From a checkpoint of a small mixture-of-experts model trained on Wikipedia.
Size: 10 layers, width 128, vocabulary 13250.
Below are experts of layer 2 (counted from 0) of a mixture-of-experts language model. Rows are named up (a neuron's input weights, with its number) and show model dimensions 0-127. Each number is 50 + 15 x the weight over its row's rms, rounded and kept within 0 to 99.
Before each expert's rows: "mostly gets" lists some tokens that are sent to it at least half of the time; "comes after" lists some tokens at least twice as common just before its tokens as in all text. This comes from a sample of Wikipedia text that the model never trained on. Tokens count by the router's weight.

# expert 10
mostly gets: " name", " Total", " album", " music", " species", " number"
comes after: "-", "|", ":", " (", " Binomial", " •"
up0:49 46 56 57 47 78 82 45 76 58 59 26 30 50 67 27 55 58 45 43 58 51 71 41 39 29 57 56 48 48 39 28 60 25 39 54 38 61 64 32 56 39 75 36 25 80 38 42 16 44 28 32 43 42 32 69 28 39 42 46 34 36 46 59 59 45 33 76 40 65 57 50 33 49 43 25 55 41 61 31 35 66 38 59 51 74 61 48 50 42 34 47 25 57 56 51 66 57 67 73 49 70 59 33 51 82 58 22 47 56 52 77 21 75 64 65 36 52 84 55 41 68 48 58 58 64 54 60
up1:61 54 44 36 60 40 76 61 77 23 46 57 40 76 41 37 44 45 48 40 47 54 55 63 49 54 51 54 57 41 66 46 30 17 39 45 43 44 39 66 37 38 28 42 52 40 23 59 50 39 34 71 58 59 52 43 56 50 27 46 57 41 46 15 39 50 67 43 46 66 42 16 54 65 72 27 51 56 57 33 58 63 56 75 19 49 62 38 56 57 62 66 53 63 69 40 44 67 62 59 69 62 57 42 43 92 53 44 27 61 71 36 68 20 63 59 96 30 22 48 59 62 28 60 36 59 45 61
up2:47 48 58 43 68 52 79 53 76 57 48 24 40 50 51 50 71 60 46 39 17 57 67 66 37 44 46 65 49 51 52 68 41 34 37 81 31 61 51 22 52 74 37 58 38 50 62 66 59 53 26 67 57 64 46 39 49 59 27 54 56 78 45 47 38 49 51 61 40 18 48 41 18 66 59 61 37 87 49 43 46 60 47 55 60 53 69 69 40 43 48 67 71 61 65 30 32 26 47 43 25 34 40 28 19 57 37 71 46 27 71 39 59 62 34 58 76 36 30 30 70 34 38 36 55 70 59 58
up3:21 69 74 46 53 55 66 35 46 73 48 52 58 53 36 59 58 50 30 44 29 47 27 39 53 34 47 74 30 60 45 62 60 65 77 37 39 81 51 65 41 61 53 39 53 12 63 81 71 43 70 40 50 36 50 63 46 60 21 47 52 58 45 40 41 66 56 65 36 55 56 30 47 17 78 70 52 62 54 37 69 57 53 53 60 46 56 39 42 20 41 77 23 66 62 31 23 25 48 39 45 54 57 48 72 52 35 56 67 50 34 65 39 14 52 35 41 35 69 54 66 45 81 47 55 41 50 51
up4:47 50 49 80 46 58 42 34 68 49 48 49 52 70 58 20 45 47 40 41 46 48 41 63 38 61 39 70 29 29 44 37 60 57 48 53 48 64 64 79 31 33 22 69 59 35 47 57 46 67 41 34 63 54 34 64 11 55 49 56 47 44 67 25 51 72 51 54 46 56 34 47 68 80 65 56 50 50 54 57 51 66 49 40 61 62 37 57 33 66 81 31 40 41 54 20 58 43 52 60 09 56 36 27 88 34 26 50 75 45 39 70 51 71 77 43 45 16 30 52 47 56 60 62 52 40 71 54
up5:24 52 30 12 43 68 64 52 53 44 75 51 54 66 33 69 50 59 53 68 60 49 58 45 67 53 43 46 56 36 27 90 28 70 23 55 57 69 48 28 59 47 52 70 57 55 76 34 64 41 37 36 67 27 79 43 52 44 13 65 52 22 62 61 72 26 52 48 15 46 46 47 57 40 56 69 41 41 35 58 56 53 54 79 54 53 61 60 52 42 47 44 27 51 59 49 55 58 53 62 47 53 48 41 44 33 35 44 68 37 41 34 86 77 39 49 66 61 60 46 41 19 53 65 25 42 52 38
up6:47 25 66 23 52 44 78 40 39 36 67 29 33 48 47 50 54 58 34 49 25 61 64 68 55 51 74 70 51 39 37 69 51 76 34 65 48 55 48 31 52 79 75 65 45 51 45 84 54 45 54 47 63 68 44 29 27 69 48 57 59 27 46 42 44 30 24 69 46 48 69 55 74 35 60 64 67 54 82 46 19 47 47 45 71 34 60 47 57 51 34 39 39 52 34 57 50 34 79 08 73 43 50 50 45 77 53 39 49 48 50 41 48 14 36 55 54 65 42 48 50 61 24 73 35 45 46 54

# expert 63
mostly gets: " University", " County", " York", " School", " city", " British"
comes after: " the", " of", " New", " in", " The", " a"
up0:63 27 38 70 66 60 33 51 39 23 56 44 61 66 52 45 64 78 45 60 55 64 54 51 26 58 42 23 36 42 49 70 65 38 54 57 72 79 44 68 33 63 79 72 11 45 41 58 46 46 37 42 31 45 47 40 31 57 72 38 43 59 47 49 59 29 62 62 25 58 47 56 14 34 47 41 66 38 79 57 55 53 49 56 35 87 40 38 46 64 16 43 47 70 34 70 49 40 53 25 34 39 76 59 61 66 57 45 56 62 68 37 56 32 67 23 44 47 59 58 29 52 52 48 41 42 71 55
up1:46 53 32 73 71 52 47 50 73 33 34 65 66 25 38 25 39 63 49 21 46 47 51 31 42 47 69 36 47 59 54 46 65 46 45 45 21 45 51 40 38 51 53 50 74 13 39 71 54 52 39 62 43 49 43 57 55 67 46 61 37 77 68 47 48 23 47 53 58 48 50 40 53 44 57 47 71 37 42 46 36 71 39 74 48 53 82 59 61 71 83 34 27 58 28 25 53 47 46 73 19 49 51 32 42 77 61 29 71 74 50 38 41 54 72 66 49 73 35 23 27 78 54 56 54 44 67 53
up2:30 72 67 58 56 60 75 50 41 56 70 53 19 42 50 21 67 36 49 51 36 39 54 33 31 40 51 55 40 64 55 45 45 44 71 46 21 55 76 68 35 51 37 37 53 43 31 63 57 47 50 05 57 34 46 48 37 42 49 51 27 56 23 26 38 56 59 63 47 44 57 48 50 42 13 40 43 48 45 63 63 39 46 28 68 60 38 42 49 40 66 75 41 99 69 55 70 46 70 64 82 61 36 35 56 26 54 50 22 55 75 48 65 67 67 49 58 51 64 54 57 46 54 76 53 41 53 65
up3:47 75 35 43 34 55 75 25 35 37 42 17 62 62 49 59 52 46 40 46 28 55 70 42 46 76 66 63 65 47 48 42 53 49 49 55 69 57 38 78 27 42 38 64 52 40 57 35 34 68 58 39 36 58 82 37 27 47 49 56 63 69 61 70 71 23 46 26 36 39 59 70 45 38 45 58 46 53 33 54 48 61 81 72 62 55 37 51 59 48 35 56 35 33 21 48 45 54 45 46 59 66 56 49 49 31 67 73 76 54 59 31 47 59 64 00 28 35 54 58 35 74 39 50 74 38 56 49
up4:48 24 32 95 45 48 42 61 60 65 54 30 37 36 45 66 56 74 56 62 43 71 47 38 55 48 76 41 57 83 62 24 70 24 21 44 35 37 39 40 56 32 18 56 57 47 63 75 53 38 58 27 63 48 60 52 47 68 66 40 41 66 53 44 46 31 57 86 47 31 71 32 31 66 43 39 54 25 63 46 81 55 58 32 59 69 33 46 54 37 33 50 41 57 80 34 30 49 54 69 54 41 52 56 29 32 75 66 55 40 45 41 49 62 49 67 71 62 61 43 44 28 48 49 40 44 44 42
up5:24 54 44 43 61 35 68 45 46 55 84 55 49 46 51 83 45 70 61 28 76 71 70 32 75 63 57 65 64 66 46 28 55 11 41 76 41 41 55 55 19 69 27 49 53 40 35 66 75 36 69 57 43 21 56 64 36 36 33 48 63 28 26 53 49 32 41 44 48 62 63 66 46 54 38 29 45 53 58 59 37 63 65 55 42 71 48 45 37 33 71 56 48 55 56 38 43 50 30 42 69 38 29 76 38 50 30 67 34 51 53 56 61 64 33 49 73 49 44 46 56 49 40 44 86 48 36 20
up6:19 43 37 47 58 67 37 17 58 74 30 28 75 65 51 56 48 72 51 62 76 30 58 40 49 48 58 59 56 54 33 37 45 44 20 54 46 56 88 25 72 44 39 63 43 39 64 32 44 44 42 21 47 40 56 50 53 55 83 27 71 43 53 60 82 41 54 38 59 59 48 58 60 42 55 34 44 36 57 40 81 58 31 58 61 56 39 42 50 64 47 48 31 73 59 51 27 53 73 37 75 35 27 69 70 19 51 55 71 41 50 48 49 47 32 48 30 72 14 51 56 47 55 62 60 50 58 51

# expert 5
mostly gets: " season", " film", " game", " album", " city", " club"
comes after: " the", " a", " The", " his", "s", " first"
up0:57 39 45 75 51 55 41 31 42 45 36 60 42 36 43 64 56 54 20 69 48 84 87 62 62 42 54 53 43 52 42 31 66 16 47 59 55 66 40 47 24 41 44 59 33 51 52 52 31 47 21 48 48 51 58 51 70 68 42 36 47 59 63 73 37 37 48 56 64 71 37 38 33 59 68 68 52 49 62 31 70 43 50 36 22 82 64 59 46 59 57 58 59 42 50 44 45 28 54 81 42 82 31 44 48 79 32 68 40 50 04 48 52 22 53 56 28 66 58 58 66 56 35 28 64 52 32 58
up1:80 64 62 38 32 53 51 56 39 47 40 88 54 48 51 59 69 34 59 29 41 65 43 55 27 23 52 63 62 49 40 62 49 62 22 52 69 38 53 44 56 59 43 52 80 72 71 33 65 54 75 54 58 64 50 37 77 41 49 58 33 34 49 36 42 52 17 50 38 56 63 59 21 69 56 62 55 48 54 47 41 26 45 56 37 31 35 49 49 68 55 61 51 45 39 62 60 39 66 48 62 49 74 36 29 78 17 30 47 89 42 29 29 33 38 19 51 68 69 52 41 66 62 28 33 52 47 52
up2:58 37 22 52 65 66 41 60 45 75 74 30 48 45 50 63 32 39 69 43 40 47 47 37 45 80 66 59 34 83 49 47 61 86 51 41 41 55 52 47 50 93 66 34 31 44 45 62 57 46 60 25 58 47 59 52 60 34 42 42 39 18 32 73 36 26 40 28 65 68 61 53 40 34 53 39 73 41 62 51 43 55 68 34 53 61 61 65 49 67 38 44 39 38 37 42 17 44 63 64 65 43 23 44 24 75 72 27 35 51 43 54 31 59 60 46 61 59 42 68 48 37 64 56 65 57 21 67
up3:68 43 41 78 42 60 35 31 48 61 80 46 31 48 37 31 55 73 54 70 44 50 69 25 52 41 34 60 17 38 51 59 46 65 34 32 67 45 49 39 35 65 42 62 70 15 50 49 71 44 53 76 56 33 41 57 54 40 41 39 35 65 46 43 56 60 38 75 43 70 46 51 36 52 22 57 65 30 70 51 48 50 46 39 60 70 62 66 65 96 35 60 51 53 68 31 48 26 66 75 44 55 56 72 49 51 47 45 31 54 20 60 60 60 36 38 40 33 40 67 58 37 64 24 55 19 69 47
up4:72 40 54 90 45 51 57 64 85 45 70 61 13 40 41 20 56 50 46 57 71 59 45 63 53 61 59 48 79 32 35 50 85 52 41 57 52 42 62 59 31 62 66 20 57 63 37 59 29 37 57 53 44 71 42 43 75 39 61 51 40 39 83 57 51 58 54 71 40 51 40 19 61 56 44 59 42 63 53 42 82 69 40 58 51 58 64 41 52 52 48 27 50 33 30 34 43 27 44 47 35 42 63 62 36 54 42 34 68 59 34 35 29 49 42 70 24 31 57 36 54 75 28 60 37 34 34 46
up5:32 42 88 54 82 57 47 40 66 24 72 45 47 54 43 38 45 34 48 58 49 44 31 49 28 46 81 57 38 67 52 72 55 34 75 57 43 71 56 26 67 50 66 35 43 53 40 55 43 68 42 46 44 62 20 51 54 47 39 53 72 46 72 48 44 67 65 60 26 50 22 61 72 43 48 35 49 59 64 44 25 53 72 41 54 53 76 73 44 39 53 52 37 60 56 53 72 28 72 37 46 50 45 43 39 31 48 23 50 52 45 43 63 00 48 53 57 56 38 45 78 55 79 35 34 59 44 23
up6:28 61 53 39 57 54 56 63 47 35 77 50 66 70 69 27 54 39 68 62 49 56 42 49 49 41 34 33 28 58 69 56 57 66 96 23 58 88 41 58 60 44 51 62 38 56 26 24 38 49 59 53 39 48 32 37 63 40 40 43 34 49 48 47 60 35 68 44 41 65 64 34 38 24 58 68 63 67 66 42 37 60 25 50 44 66 49 55 78 26 48 64 35 56 42 76 48 56 75 43 66 42 76 42 28 31 51 58 28 55 73 61 62 20 46 30 22 42 54 41 43 75 60 31 34 58 45 50